Weights of a small mixture-of-experts language model, trained from scratch on English Wikipedia.
Size: 8 layers, width 192, vocabulary 7687, 13.6M parameters.
Experts: 4 picks a token, a softmax router, 16 empty slots to pick.
Training: a variant of Adam for the experts, 767M tokens.
Below are experts of layer 3 (counted from 0) of a mixture-of-experts language model. Rows are named router (the router's row for the expert), gate (a neuron's input weights, with its number), up (a neuron's input weights, with its number) and show model dimensions 64-127. Each number is 128 + 24 x the weight over its row's rms, rounded and kept within 0 to 255. Numbers have three digits each.
After each expert's rows: a language model's description of what the expert responds to. This comes from a sample of Wikipedia text that the model never trained on.

# expert 9
router:180150115091122157102111144120137141126107151130177150135138165110164148099103103117145120129116114107120140085145126144128165134111101107143137159133096134152129151224091142127132131145179125
gate1:128155113105157127130149125101161126109119121103126130143106133137135133108109106084118100158102129089132136131161106154138138129117138117104109132167136106114124132118130108144188122119124124
up1:110124149162130073125121132127108107124128161129127119118176110144112125180162119127103113133156100146122100122121142109081088116149125127156119098111161168114139125137154164125124079148090127
gate2:132134086116148113100106142118114141119129102136139117140136085123138119094134136144076141155102098175117145137147116098116128147169118115162113119157161134128164107088150131150103156141132116
up2:124098136133085120140081165126132129130121133072129147123117115102121124136089147140086135112081118125098132119122166143109144178181127118145097134149116086159154127119149143169102117125146130
gate3:118129166135125147118099164128125117112106093182168193122096143137117121153125109127149130083112148096114109115116148116111141116150156145169163125069191100120126135127105120140139141118124152
up3:130161145120095129106145142136110145128107175160158098179106112122130152116140105157126148152137084161127192137109166120144122157133117121118131133104147115164131104136135114150088097183124078
gate4:148177094138129091102168120111133132114154127119068100171130118200148112106152108116090057135104113121123114146127154146120146150129082142159147145142169111122104114156110159115158157159127098
up4:105137098173142133154101165140140130132076119148160115097146094124129116150145119151095126166128126162136135146141135092105147135131105114124112092146143134166104181129150170177097133149116095
gate5:101147106143121144121132147115160110161148132111122078118142160110167124109141114135119135161157104130141100161135114103094150121157120132163099120136112099115133102121113111119105179150114171
up5:121100120134125118142152149146139129115089159127122185103128114156111111165133112102106140115140131124129120141177110119091132129155141124116098121089089125149093130124138161099146124115095164
What it handles: Suffix pieces that complete a word, such as -ing, -ed, -s, -ulate, -ation, as in flowing, Immaculate, oxidation.

# expert 56
router:116107102145122119121175096133162120146148133117094145100126157101130114157146132126167095110144095170168106124130155101126126125133120086107131132136121120127088124152158140116099135163137187
gate0:126116158153137162132171084169111082155168115086139161140144101161094130113080143133145125114074127139147122142107089098156088107136151174131118123082138138174137125135167178150114098143124159
up0:150119132118153186097128112092082117113169091116098163105153150107128156100081095104132109106125130170125129166173135101156137124160126126158094135114122149146132144180137121157117107142097145
gate1:148091159149123105167135130090129125124119122161136171165117127101117148131080164155169151153135131128135096117087154153142104131122103114143096143096139130140090116151116129182148123114119139
up1:172084166125101097141161131110130119121123135137139145160128135109137113139067173196155126175097100138126131165106131158128142161150130093113123101091128134161098132145127129126145117111122127
gate2:079085137156107138159131164109140126144120102112109134094115138142125136063138085090114171101149121176101127171092088104103139135128118137094129139172117132153087124156128142141122086172114102
up2:116138134090171134105124150142095153120153179152112168133190097128103148165165102134131118116107153133157129129172182162165110120164119138152089131144141118095138127104074141127149189148135121
gate3:135105105140136123094160122113119125139114157142093203113088136132136120105109113097104162142053153156105166164122118108129134168117100140102098088176135150140138144152109111150123128156122141
up3:164117137142112099120160115074148153080111166118099109122109133111145134139087107162158141183136129148093133158152120140126133151118183120106113130142128160107130139127152104112112121152126137
gate4:107115113144158120113139148105103091112108116146149097135098073102119149086156118140134140114079117148140147097132077118130159143125106088103153127161110091138138131107127128083145174109151122
up4:111142127106107179150118136155107151114151113137142155171159156150147152093125124137113090122158115132119145142117090147150105158127146143143159162123081184050143119172120134098124156188124138
What it handles: The article a or an before nouns, and lone letters in formulas, codes and abbreviated genus names, such as Q/Z, D. rectirost.

# expert 21
router:136138116138135089132108086133131159135117152093169123142094099103149155134180160067110115151137117159135110134163114098147117145171158116161133057089110113149112158123107158106162147165127131
gate0:107045092127133124109140095102116087104097144124104150158133102140128124121126136120121128135108142138108129150111139115117083147140142097104090101087084123142129150119119133106104118114150110
up0:147147116082149118120107124145092096162147154123110152125145139129161140148155145129113140182121127128156088114130080124112106172136131108105125132146106129100117160143107103114135144122122137
gate1:124109118104128135151116140136115162140105118174105133064100088135188114107115137138086141160082152128126129142118108139139118095107117134080129126144111115132134147165154106109091099123137137
up1:130076104099161158101157105059114131101101110145110187151114153092131133118147149142126180128149197126135137151104097136125113122162109173115144106148128126082155121104141142100140167157129090
gate2:121134115119120108137129070114109132149098089118129135128105114123170146093060127137165111135206131102150189098126152130127093133111123145128108136165124115137140122139129140136135126095165123
up2:133140124143116099204105130106155149052138112134104167108128121127131131128132109166123116151122134145120084129137135147126151098159131107135151112141130189150085084103191171105138110154129149
gate3:104130116124146102139154112149135074115161142089108115125154143139163120107157095108114144100145128152100173142143123118141127144115110088105131093167194143133151146137091127127135145113154131
up3:111128125116122132136102093133108153128140144100133136172159162120137137139152138127116121141107137101084118120120154110135177123120109070091123141132124144150159148124127137107079143164169146
gate4:131101122153121121147088125108133124169126171140115123163149142124096148103168147131111152121157127132119114137108124101090132134145036119122140131155113118123127088119076115109143122121132135
up4:113100104123101138158089097133099114119144146112124096097115115158112139119122122101123159143133093126117163142134142128153136119120106156098151162139124095106180167088123058097115112122147112
What it handles: Opening pieces of words such as f, Al, El, Col, an-al-og, plus determiners like some, any, each.

# expert 17
router:125135094116138116123135134129106131104088109147126128113103162090112126147157121098133154132139112089121143157126076168089119111099131108153106162117102153090140123099163156120094106114140116
gate1:078140160140103130094150111136160116136152092105149149159133149144128129101066108099173125115092145123146112114107144145166181116082124142139113123169177108133143089125150145143141148141129113
up1:050113124166136137076134095142145105107156072132129131140144137166174149123100112093142139148122114145124169194110129132132162120122153123139122148117132130148142105134167156131107123148153108
gate2:111168115123160133114094120135147135118121079130174119198125167091148149128106170149128114131159111110120127081138103138166095132110131130177071200112142145148154165088130100149138148129162119
up2:109103053139134119128104166111119137148099112113105147181092185090144095110118098113191149125136102147143132151119140174104158144122137103094157119124150157139144120099125094133120170168115110
gate3:142127126156136120086132109108144102161120123155153079133145094133155107166132138145128105129121142108122159120129119087144131119131128161136140150125141120143146130144105132132134110116119113
up3:141126157056133160103128137160098163096158119117133163131123142130104118149152136164119124111142142137138130129087110168140127149133123100153127141099135131058116138105169106131137138104119140
gate4:125104185155132175128158111139136119110129092112166163146092106126120142127129167107097139102150132108143094107107151159143138124115107091143062125091110111122118119140117145124144155142124164
up4:113141132104157174109128103156136135160137135105114165143097106133126177114168075098135176132140111130129143127123115163116106112145135095136070170120140141090135161132140147149117124161152088
gate5:131119112119149116130127140113145116157119125114123114142102169098140140110145098137184126113127153152119108122116137135134101115156144079090129140127151123122129166104111166121109143143175112
up5:109145086128136140076137126121178140112152154100072118147154111128142152103160106102113150115110091142152110122106158095155173122126111112087128125175120136132096106156144134143128155144131141
What it handles: Articles, possessive pronouns, 's and nationality adjectives in biographical prose, such as a, the, his, their, American, British.

# expert 62
router:151121124126090134110121196068124134108133124127122114131138144128132126115139093142098118114114148137152153101127155113126142124122108108130126108146162111160148104133118136160137143108141101
gate1:141125142142088126121137141156111159135094108169079113131118105127122139105133150119124142124124133153109117111122124137121082165165107115111153091115151139135082126194145144121154119106118148
up1:126131118141151146107096120168172187134153154116182129153177090122151128125123167125149143138111120164132116116168136114139126108130128063120109126174100164115146136123127154166105138122153134
gate2:136129128046145129107103125143140127137102121107159142142126107120149155119070093130128166142123137097125157114131127119126186143142160141156121141150123102132126148071159083147101099147135086
up2:126144111085101157170138092134110112098133149128059105146112112108073117157176130114141133105149096051172080146119119154150124147151091108126143149165154114113160111103133105114112108158128128
gate3:099152125116136171124140160113172125122112160102138123127138125120157126124157137084144137174170152160123131112126127127210142122161123131121096125125109109121111135116095087159142115094090114
up3:116082160105091132134102120121143149163102150116090127133108105140132131135115108129151125134108110100154107143147125121111120157102085143132166135139153095157136121107099161154146101144131106
gate4:137136148127113129129130135145151142191171146077138164116149120104144102077155133129168122171117095135158133132109152079165117106138144096135104148110128127154154173104148112089178125139155138
up4:144130128119111145112108134103096142143120102105064117137111134093130095105133136060137096142145169120137133124131093119112114115195148142096170116109126129165130126100165124151179146116174153
gate5:127151164123114113124163128151111134121138138152121150123141084134134117129148148135137126138157138129105152176121135122157096102119138137151119158123143127130097149155132120149116104134117170
up5:095170117144165147161148145146077140133129104072169044164115164141109100147174131111128127106111095144134100128129145123129098114121103104175142111115135132129107119064127147089152150128119109
What it handles: Past tense verbs and participles after was, were or he, such as created, known, released, signed, and -ed endings.

# expert 23
router:142141143118091143085131149128110146104131116117147097127142132149126173086104120131169109128102119114078121124124131131180116118139143096108162156111121104075125139146091132166095138124151110
gate1:138148127136128133111143131142138161147153082143141126154193145185165129169130121089149153104053124120131156129130125150144203138108147106137109124152149134101152052116077111131136139100151139
up1:115103128093147172132188153071147146083133126146150144144165128124155145095136106094148118147148167144143127099123162098125098129138135146097172121094113127149084121134119122088175144090118150
gate2:129158119134124118163123120111169100122094086136072130134124136122128132151115146134135151090132144223079158101135124160121136176126115123126147121122127137124101114156112124170116167123145104
up2:086106109166146114091138171093076117114056156114110140098156130136140106129130094130117120106121156138165121128180158135120118109130105131150112120141130163133117140095145140108136139178128101
gate3:097097141136160145185117121090090150129131156137093085133105105126141122158161127159108156146164136130105146132117109110143141093095147125115073119141149125123134121139137123102136121120084130
up3:096111150120144101141114111115098168099139157130101137137124151131111140145159160095103129124153139122117176130116139157140107097111139152117114138110122091094144176121115085123123090083131138
gate4:095123125111115149159158153123108095120114106149096093084091146112144139134162122090082123117158137130087127130124124101110149130088141123082177114124094116128122129122172156137132115134095132
up4:120113135138118118132134140114166150151127137092162119163150141120115099142132116148100145171139139095153131139132128123128159158143101168157101107150142186132099096103106090127128144146129131
gate5:115134106176134128125160127108130152149075143123150159122120151149065104134137154079116092110142163160183108127189113143139091140118113149135124108119099160156130098126124111156108106087069121
up5:173133119153155114132136131083125153144134110172162123149108137173121160115111153113113108129101134122138124151174140162147144166101141100086082148103112096108129154159125136106116110163104161
What it handles: Middle or final word pieces forming person nouns and names, such as -er, -ist, -ian, -man, critic, poet, organist.

# expert 24
router:141148120115142107124103103161129135151134153153067155123134164138116110123099158159126111118112133127140142145124117097130138099186133155123170146153133126119148113144161128155077153094135110
gate6:136085154199090127140191131130118154131118160150118130106173131095150123131112161137114163124131132122105138118128118111118170170135115109146095095124166141143093107147124124144107100113127120
up6:177143124118142114119138152123133078071100122135129159095142152160139124114154097115091138118102129129113084134156141121082138150138106143153144098105116129139123131149157155101163133124119126
gate7:100147105150171132146122162093118103132109175115121130095156118146122118132116147127107077175104072190109106099143106180096152164122121092117083098113141128147137112135171168120127086147075122
up7:113119126126110122150132109169163116147163114144126117112146128151116170106104111122167112150173159094169131104146143124091130101123104169138125110134120137139166126145085114163117163149158157
gate8:087105163096120101105133124145140131098185146152143093139139121139103136086143127106106093129129142126147154124061124167120171105156126176155149130154118134161126121155102119124154182134137138
up8:125130137147124152170106132123136094107113138161149124131131106142092148149117151170129130114120120102059114142177113145156127113119130152130116122089108117101136128151152112163122094152116105
gate9:118151149130115107158119150105091142169079149067152140134093143172150083075091149116142123144142159104151162106101121148106119163169139066135137101106140111133117177120147141159164127132097099
up9:137164100115140108164141117137106149120172068142149125137142119160172112138114113172096102158117126125142169122102141116102134136125106135109114130107130122135133123094152158129111111110104164
gate10:103142120089151133122161111089154088169172119144115124114120130120061135168090138122083121124112143106103114126094097147088072147132138193112154141110132154135117130143121148113117133101128119
up10:142164114154097125156133101140140151095095099131132121136170132140114169124134136118163112133137080143131189119134115104106115148102132128131099153155099071095121149155153128135174119085119102
What it handles: Hyphens in compounds (singer-songwriter, co-executive) and en dashes in scores and number ranges like 2–1 or 1883–1953, plus slashes.

# expert 3
router:162129111105139157150108111122113138092086143126126110118101168099127113120114126192132139167119167140135081119098116095152146150136122132121120116127133124131152148156107144141110149139071144
gate8:173108146138137160122107156105123091117124108167128146101110131129141146111185121108138149098128157121143151193144112143160145133138118134143141128159140157106116102120107122057093134124160133
up8:138192123103146161143142130165079151138118140119116104108163133133130165131077145139121152151135128169104128089138115170119175122112100137087130116091098119121136083156161137171104137107144120
gate9:131116124113130129136161128180111136127169092114109138130099084108103131171132178092086151096119137104175095111103126144129100148088136157137141112143135150094140132093130110125127102132132164
up9:111156173167156107138134152114126077166168155131113131149126117195108143126140115122129165156107099147092144131162161147132146108124180157129113104153110065101097146120147124124133093153123119
gate10:111141105134169153146145105155125164148149130180100186119128091128130117141100127086116140101169140123126136105136181126080157088116105139081115104122141137110151146102121130106105132173133138
up10:160129116081144105115134124187129144114158107153085144129138132129160157113141159128124123130147141107139104090179116114131097160123097162089120139124108136152144157130117156091111144124133157
gate11:105142149126135110114106125174108118135141122081184094120114162112110134133139109124121143125110137118142169150132145131145176133148124124119142149143160108175108148088103148138118128118114175
up11:121155151138112145131154142094177155114115132115121140133111122089073068148044091139097110176098142144116118120179066130125123139111143116108110134161163139128143134133121159133095139141106133
gate12:128090133118139148121122136110130157132128164128127160151114131207150131109098110137146119120113128076136128117135124136123128162150125123169131136077125141126100130143117101113122117138130160
up12:144123143149138135186154092133134124144132148134173114126101109085123136169154170113108106102096119147104112144122160121132146110095153102139113134156124114092159150146157146099119106154167133
What it handles: Common abstract or cultural nouns after the or a, such as film, band, music, song, design, nature, often in music and album articles.

# expert 12
router:128140129135138163109136137102136133111085140088132102131127093124078100099121077150158112160139139135113126102120142120129151167124097122123149131143162107137128119123089143132109118158130111
gate1:113114198145098100143126148136102158128151143150144133131091158128118158151104129132131131098133120133163156121101106111176141110106127112145151113146134167108117141075095137148052112148123126
up1:152137126099138087118145128173178134096158144110122122112174155196141143098143102102147109110144124146103139134114124142149145138125123144129113138136151179163105144115101166183092098149147124
gate2:138126177125162130141149124125140133113131111123076133077109108121149107125152158142127165148094105116142083114091116172131142140127160153110160107159149157061124130124146139101118128160141142
up2:139134100154161113120073132101163120049184107124145151110163131118134161110180132108118151123136125128080130132135123150064167106140158160150157134144091080146087147131102158127133122121098172
gate3:158149129133139098095138109122146121143147139119147101129122208163174211184093079084143106164117127086093097114134161115149109120143115110144142158153078105112125153104145141128172128155092140
up3:112106092125145187162082132146128114132099170144113142095104081124127145135136116113084165092147146148158132149132130174143130107154125128141127141136190131080142130091113131161119121088136122
gate4:097169139144095138120134110122151138135137081145132111101069145126164137123131160130149102115132132133164116105122106143082116150117159132134106146109137111111155155142096149093113148111111106
up4:133147135115139130101142083092135078159153129176130110118130105136138141140107123124103075153122127123127081120129119179122105145146145163179137130131152151140127151150113134114107134142111093
gate5:103111153129132146096184143139124146138135119124110146132145127113124097163131141109118137119103147100102098115105118137165117153121102113150091136087126095128094149105092123122104095121089134
up5:087154167089182153140117129153068136118122099107143171161135142150100098134127141108140149109164144132115104107113122084151188103134132098111132129164153109126150152097141130113141113141120107
What it handles: Closing = of page titles, table header words like Statistics and Team information, and career nouns such as games, seasons, wins.

# expert 44
router:108139167143087112147122164172093125130078118132108137122093165092094059138167092145134121162156155146163150139149111123101108136077144161124122144102163140114134111119136122150145150143126144
gate5:112171136084154095110134150169130098141150125124133171115126154146134127129127128126133125092137124115079163129110125111163159114107139093089151089115132152173163128115129142170158132104101131
up5:114120133136117121092127131082063130136089145152110118146122148113165142101130137140079142111084102078146132120110130164095126107120061113147157117126143151099157124106118164145120103113115119
gate6:169089157158139133082172137112183134102130126107109143113134163144100144174136135133140109100144108103119092122130108163114141087184082127084145174126169106129099139136124130128159133090121118
up6:094070112139136138094119130157165108123139195107167079122107112081179124129133110154145112117069178147105125138121112150130149170124105121097125118118110103114109115114121126103153153106129143
gate7:126133097110140134122138169115069096150142140157133155175120139143122139102130151133131132129144149130118148157096151099124118106133120130096109120121117100107135122158178142147122145155096114
up7:113116118122140113142167156120131172172117119130119118131160125139092114126148133167139145127134141146091112161131140096143119071118152132120168080139099139169100117095117127162090101137129092
gate8:139116132115077142162133132108096129157125103105101152105126138132111129110146116127166158127130102115131136150114143142128122141115159129171166097152115133142160143117155101052104130157121123
up8:095074114076125121092083150121112138158125131111102152107086117157100121120113145116130137094127152111131125122128127104159112121154139117155148136125109124111134143096116105096136062087119099
gate9:116147116173113172149163141143164115074121154162098120110116133124148151158142102113081150126123170124072180112151155119124087155144105122113136143130164126116113150142085143091086142119152104
up9:123106138129115139103108110128155146128126118131131114177137129147132107121126119150135161117118154130139131147098105136144106104111142112078135090128099153108119139150145133152094098184140160
What it handles: Line-opening hyphens and pipes in lists and tables, plus infobox field names such as Born, Genus, Coordinates, Family.

# expert 42
router:132098126106149109181126142135168123075127096137115094118111154137171149130148156112099171146171144113140129178165145108141180085139143122135123138099104100146129161110099131096145098150121152
gate1:118111105113146121158128163135183123107099160117173140130114129128147132063106115143091141134129116112114151144117120128130123122123120112139096122165138136129129126099126179106139114099130088
up1:144125131147134148101144081101142095104124145098131151125151162126111115153138120119116172134127119125144136151156174122140151124100089117138087138137129111149144118166136202094159113140108086
gate2:129125107153127139133117115104156126106102123090092135137118100106158122130130136164149116083147125135124120116113123139131083150143092128154137170050157143129098119168116125153095142122178090
up2:131150142143124100153129129118114139157119132136092101070116088181131100120110123081101122166093109142133126142109107165135120173120064101139082105161103089158125113165145092120136138150113135
gate3:131117136109120137110101135149117144124167075137100107132167130156141139122133167127176134145084148148119164142102101138127134153133132146116115132146096138127100127098184116114079089151165097
up3:127149098121129130100159144117125112147110102092131123099134135109101104126118133162140106153129141143107130142161127151118129136091162153139110122159170126126143122154075142154166141088103156
gate4:117160150110065174161141105125134098111129145133149154128125140177116134126105124141084126145110121150106129118063181120122098134119132095139131159125134148129106113123126113085161108131082100
up4:126175147120144117138121105086115126168116141118135116107144079108119152142097125108090165101097148131130128090142119192153127104112167177149153141124172091133160125140143147126166127101118125
gate5:106126155097088132140155113166085147117151130122091153120132115111150120110111118118146075107119133127151118127125091161150178144091121093135098104141121120151120122118155155126119117142098156
up5:124157125087120090108170086137089152124109076115117113125099121155130135083129118135122163136102179152106097123108101159157118108150133172094130127123092105126150133105108079130097117135170120
What it handles: Short vowel-consonant pieces like ud, ad, it, es, un following an initial letter H, F, W in proper names.

# expert 14
router:138115135089130114142120104122154109168119108140159158128120162148165099120153175096140143150148090140155117139148118110143091138130126114107112110144120147129096144094157132143103111111131131
gate5:089111124111171077136099114147157125135142132142115091129124137134131163152187148072135162102120167109108099129111126093101137109078168148139116151101133128119097131095161162178107146114140126
up5:109133139189141146109146100116127090142098134124131189121147131124092168105146124106072115061173165142157165127138140106147139136140130118151124134149163121128134145128141128136124166130143104
gate6:142107123155116149116146106121126157160113119155093152109171092073139138109110094096127119135109152155099125135141143144124113116137149095133066168098084131145193136143150100107094088139142154
up6:119098159108165125154146188081158117168126134163125098155128096137123144116153106113112110149148141126140143127120127148120175140158131128137100123102156124156126132107119119096122104167123120
gate7:111133133136074125107114135084144149101129094149175105141089183167139118136111187126160091135114137139160151138118094133109125124087134076105151146094135141182132132119118170098112119139115120
up7:125155134093140123142142166156148118150079124136152127084138102136136091101116147096115147140065146125128079167128110092120135103137146093128161112148130135174142139116109119115118113131093167
gate8:118145115116150138128147135175130091134137136143118149082161142100188130153125176103124137102119095166135133136116141136098138111139098109118132166151137092097118137144126123137132130104162074
up8:143107130123173117116103154118168137116150116153126132149140110143130151141146132164169093121076164114089165090105146138140174144120137088139141194126102151147125130147104164144129093139134142
gate9:134093121129167157111083146112142107115108111151053163112092097101127143142100094111141135112161143114109115114082125155140122123125118105094098125082148132119118175146122124129111129125149110
up9:096108138117101151112084119130136163152150128151124118139106124144163098116156123127142113173120121142108098118096098146090153139112142167164147094088113133171114089134163068093157151144125106
What it handles: Capital-letter pieces opening names, titles, acronyms and taxa, often after a line break or parenthesis, such as E-stoloides, O-mar, NA-PS.

# expert 39
router:132109086121135159090136171100124136125194120128123120116157082110144130100074126137139135134121104088108080125131077175144161130157106119130134076137096131107127100118107159142168131143109144
gate0:150125137129114115166166113190139105141131148148095149138124127144140106134155142121118146108124114139148143149135135136121110129145105106166121163113136145114126163147120140118113130118103135
up0:112098095118145116087078117144167144150122141118154082133154147080135136191153140093123110067118169109146123105129126104116153121108102122086158170139145097140092117170149121135119131092161136
gate1:167157106091171151137180101115154168113148076129094144138158140124137144101109140123121151177122158178159122152143121146101163130106101121108143130135113168138119108151130118131136125146132114
up1:132129136125089114142115118142097113154133157119109102157106131116122113118151126112157104102139106162086088092153133112172147141160098099145157126109154094155105112151125183118139155110100147
gate2:082128086126142125140145126102108146120144099130173128148123135156149093147129088125142164152145170087105137083110128124150094127090149128146137158108127119145154113118129078120102132115112091
up2:115115104112088135139109139134092120132152150112120154104163130120158112099103087119091125122140076087165117118158129123130145129114131148155130134154126085131138126126107118118094128156163106
gate3:133122093126080116133127130126145130151174160137136121118129143114132116092122124115130176106155103132133128092105123126159102087131163146153123176143140093142141111146127079172112109125150138
up3:125139155094126129135163142146154078145156136120169143112139138127123116107167144138104108091143154149153150100136154114097114103164187094168124166141145103150137124091141114137086134138153102
gate4:101103123148133112104119170095122116110158181152150126075180123130146086127125061148141155106109133142128094155154123148117151110124143159127132140123116136126151081130129098121119117144143133
up4:093160114123139129114098123123114106137166141136154135092140131118134152113090129135144098134172121117125087122129141126163115106148141124151130123114112082125088090165105130125132098097142104
What it handles: Commas, and, or, semicolons and closing parentheses that join items in lists, such as econometrics, survey sampling and.

# expert 37
router:142148062116097104138083154088125141129204131092141116118133158146146164138104168130149135131111151099108135110159174133141096109135135113102122150148130123093120137173127127115118149114141131
gate1:127137129106110126097151167167154149107130098119128121115135134143127141148155175114115113125121131115123153138129167100061098099132125173109144129134148105088112110147092154112115144109139146
up1:154103137163116141130130131152127187107146154097121146180113111086131120114079111144146129140122127097139106155195100171133144148156133112134168154077120129137151113106109091118124141122179135
gate2:145129147128105133150174088109134142122148153108104114103074124138114137126120175124132150124105130148139135137149112158172145115141182115092134123113095093160127130085135088109150138130129115
up2:137126147129124142134187133073133127103116153134137158117154138095093125093122125074107102149104170117136138136159090104131125121111137125142088122113146102168136120163131111150141149160117149
gate3:115152107146165096100131098157091167135102146108126123112084121166130112141100114140103141126138101096100126139132118180150118142104080121126114131122081134187126170115106127133143136156160119
up3:149189124099116100171168126111099100114132104157129130129142150149115131154141133123145109122083150090189141131128108114082136126144103145160193122183140093142153124147124139099117096146088134
gate4:132122163121119161130124152110110161140111152120132128129084125119147133134134177106103174130137076093129152134170083083123152113101157117089135115143162151076085123118126126131125115124117092
up4:111135120152132087152139115155146118112139161128094149112133130147099151146116124133134111128137174163177104139113130153109163076112104163153129121099137142146186131087122149135161154105132152
gate5:148122123147126119104143166108099168126088157108131102178101147162141124137170116134139150149121110116105068117094155144125114103143144113134135107130130128130055131128114140145127078154110115
up5:131128116097131105139128134182103113116136104147113101119143107109123143138140102171122128135126126109145149138133152076135152126087120150142117143119144104086186138107106105140107158119133135
What it handles: Word-final or mid-word pieces such as id, ing, ism, ond in foreign names and terms, plus final, Championship.

# expert 34
router:117094179163111143154143155149112103145071134124121126117102154125091091118157103102162129130129132136142104123148100134146074144067117146133145072121147123125105104123151137112106167140095148
gate6:130115147133110119141148123112113154154136076116146106157076120108136097108140170125119110117124124149125057147097121189111163135158123125100156128133151117175080072109141111122143109146138125
up6:120120134078156171121132096156105106093104128124142160132141159117166157099127128148132145121156121127151096125126123082120101119126136171114102063122066149130124153127126127098128167116122117
gate7:088140147105105100098085114157124117125113090140115140118115177135161104069123134104113195138138115112166130117099147143121130090132125136077116156127150129091120101115127141120093156086140116
up7:140155141128136108159127093090149084121129101125091144120118135175158112098109131149161148137164131146145184130120098144122133097141149113137098129120156142111141103156131150145118139106164105
gate8:181119117107143126121118126138144130124125101137139132100103104121116151114074124128139122145125165111150141136130130129090124107109137092142109146115089131109142177150105131129106068103142129
up8:148147122159145125133123150160122123124122128104177117170139153099123139143143107123110140095156128133096156089114141106139116175143097156175101168112138098136164160133124156136154174138122123
gate9:087116155095145144082048114107099134150126135103121116110123125136111121137062118110111150136129138126137109122131158087095141113097161107133118150119103135088133176127125099148160089085100097
up9:125109121097131114067064136096124127124133113120114169121109111144135131136156121124132115145147106140119114129105090118093142096105161115146140148126113154115161151098133061118109112144102156
gate10:098084099166154122133116152115166142120124145142150058142125124113125127160142100133136150134109092156134082128113123138116174150100148143112132119111130113111074157054109120133143121132125163
up10:156124139117125134133185080121118135149125090152129158132121139119087127157128201137152057140140155166092168125123143114114115182120115077133133146098144109148136108147145136159093129101126110
What it handles: Heading markers == and === at line starts, table-row pipes, and infobox field labels like Personal, Career, Location, Website, Binomial.

# expert 5
router:126123087101171151103133082151126139143173122089136147099141159093117098092137157122157109145108086119149103156124119160160117119186120127137147103138174118094130142147177120130093141089099130
gate0:141118095145092114135129135079154132141143141135099122134122138125119169111120130103153098123121126161144136121159150109130125145136105088095101142132148068126128128104143123179143135172089148
up0:144108118156123112129077147116138095135129097090093156114127137131172130111124109155139118132129133117144169135070111154169142128134120128146162126063153094103137065151160111140119114145193106
gate1:135118110132123126179134146150138113126122137141171125106097119109174122080153127155124171111091125130119085141129105159143146125143127131106149118119155147163127148126088092144164081146128135
up1:097147105140141121132125159155132142078159152118165090131187118095097153124123117125119107122162174144128133103179177116133156135122158168107136104131124082109153125107143103156141147145158137
gate2:129147132096134112087118111162144144109140141120121157121135133091159109152114125076103141130116108131128126083149109127099175135118123114157107153109156149105133086168124140128143129160125095
up2:148163137083149179131127127081132122191130126143144161144165134151121124134106126150134133164135120123126120142171150103136154117137140129150082129109157146105149111182177149130189135176092098
gate3:116139128149125114116160128110140181145064110073077111113105115133146145146135132128130106139173152141114133125130123078091125084121151153106101112158098135157145142108132097106113126174104157
up3:144132098111110165108131172092159089081185119125125144129184153105109140132127155124152170138110142135113117146060160157122067115149143123157109171130141144078119092117145167121141163120153093
gate4:138120165134129095104120160119128107149159098161166110170122139116123145119102145118126107189122145180108132148173160116076159127132120123151099154090164157122091096105097086061112131112120066
up4:136127131154158101089116115103125129120158149154133121148153115145140139180119153193127130168135145134123110147124184145131134148103130146167131117095108076148145082114128104125105151109154118
What it handles: Closing == or === of section headings, plus capital-letter pieces inside acronyms and codes like JPL, US, NXT, EF1.

# expert 31
router:078111122103116130109138100115112114126085104154167134128143128095142107126149153085121099163151149141151131140139178090109126139128138137115130069115128082137141133093108081108192112141109140
gate1:129117112131106133098125137180124148133093167141159138111131133113100145127120182173161127125107082135134131133111161114089172114130135120118115127127146128149089097136098085152140122084112107
up1:132144161133135108153117136165124100124151112120109111119124133172141104092118139123129102161119110139063138101123186125113143069126132131116134135112136140101114095145112171111116096148140151
gate2:131092165136158178123111169130147135068134142147143121138101100103147170145100104123116148102151099068107097136135166178159140131159123096136145144145158148144152151146136089112116106126174174
up2:136140135142150143070156112151133105113115136133143152122103118162092177157129120125096127114162111113103122134095194137098122102143163138125110166159143145111107132097139103088177120144168098
gate3:143109085111112139107113092101160127097145142164158158115120083097104125098077125149155115138129091148148099166140121150157086139170138127112101160118123163141106150131082102126143130096158106
up3:128112161115127132163109164111139125127089144137098132139106163138163109126095165131163153103156165123091122142151158091139114111142127122115117131101146136130121143139185123125091119130110135
gate4:126133109126140130125119107153133108143127180120123114141135106114162135108118127095128118114129098140128137148115142109119121085120137097104158154068143125134173135122150145142152144115133116
up4:126137115156145129165133138080103096130129129097172129124146135148140155086117136068104107113160096102145082146136112124157131103155165139151159112112110145121150098102147144136157104135160142
gate5:098127162120165158138128127154154115124114134152144119137166155135102106131121165088125131093146159129129136124169115119093100099110125156133126154122139132127110165135113176148114129104113100
up5:121125120129134128141125118132174119148088162154106131103108151141126087120124111147121144109116128156114168147165092143166148125088098180114166121147108106130142106119146147124132140112095116
What it handles: Word-initial pieces of long Latin-derived words, such as con, co, acc, ass, comp, as in contributions, accredited.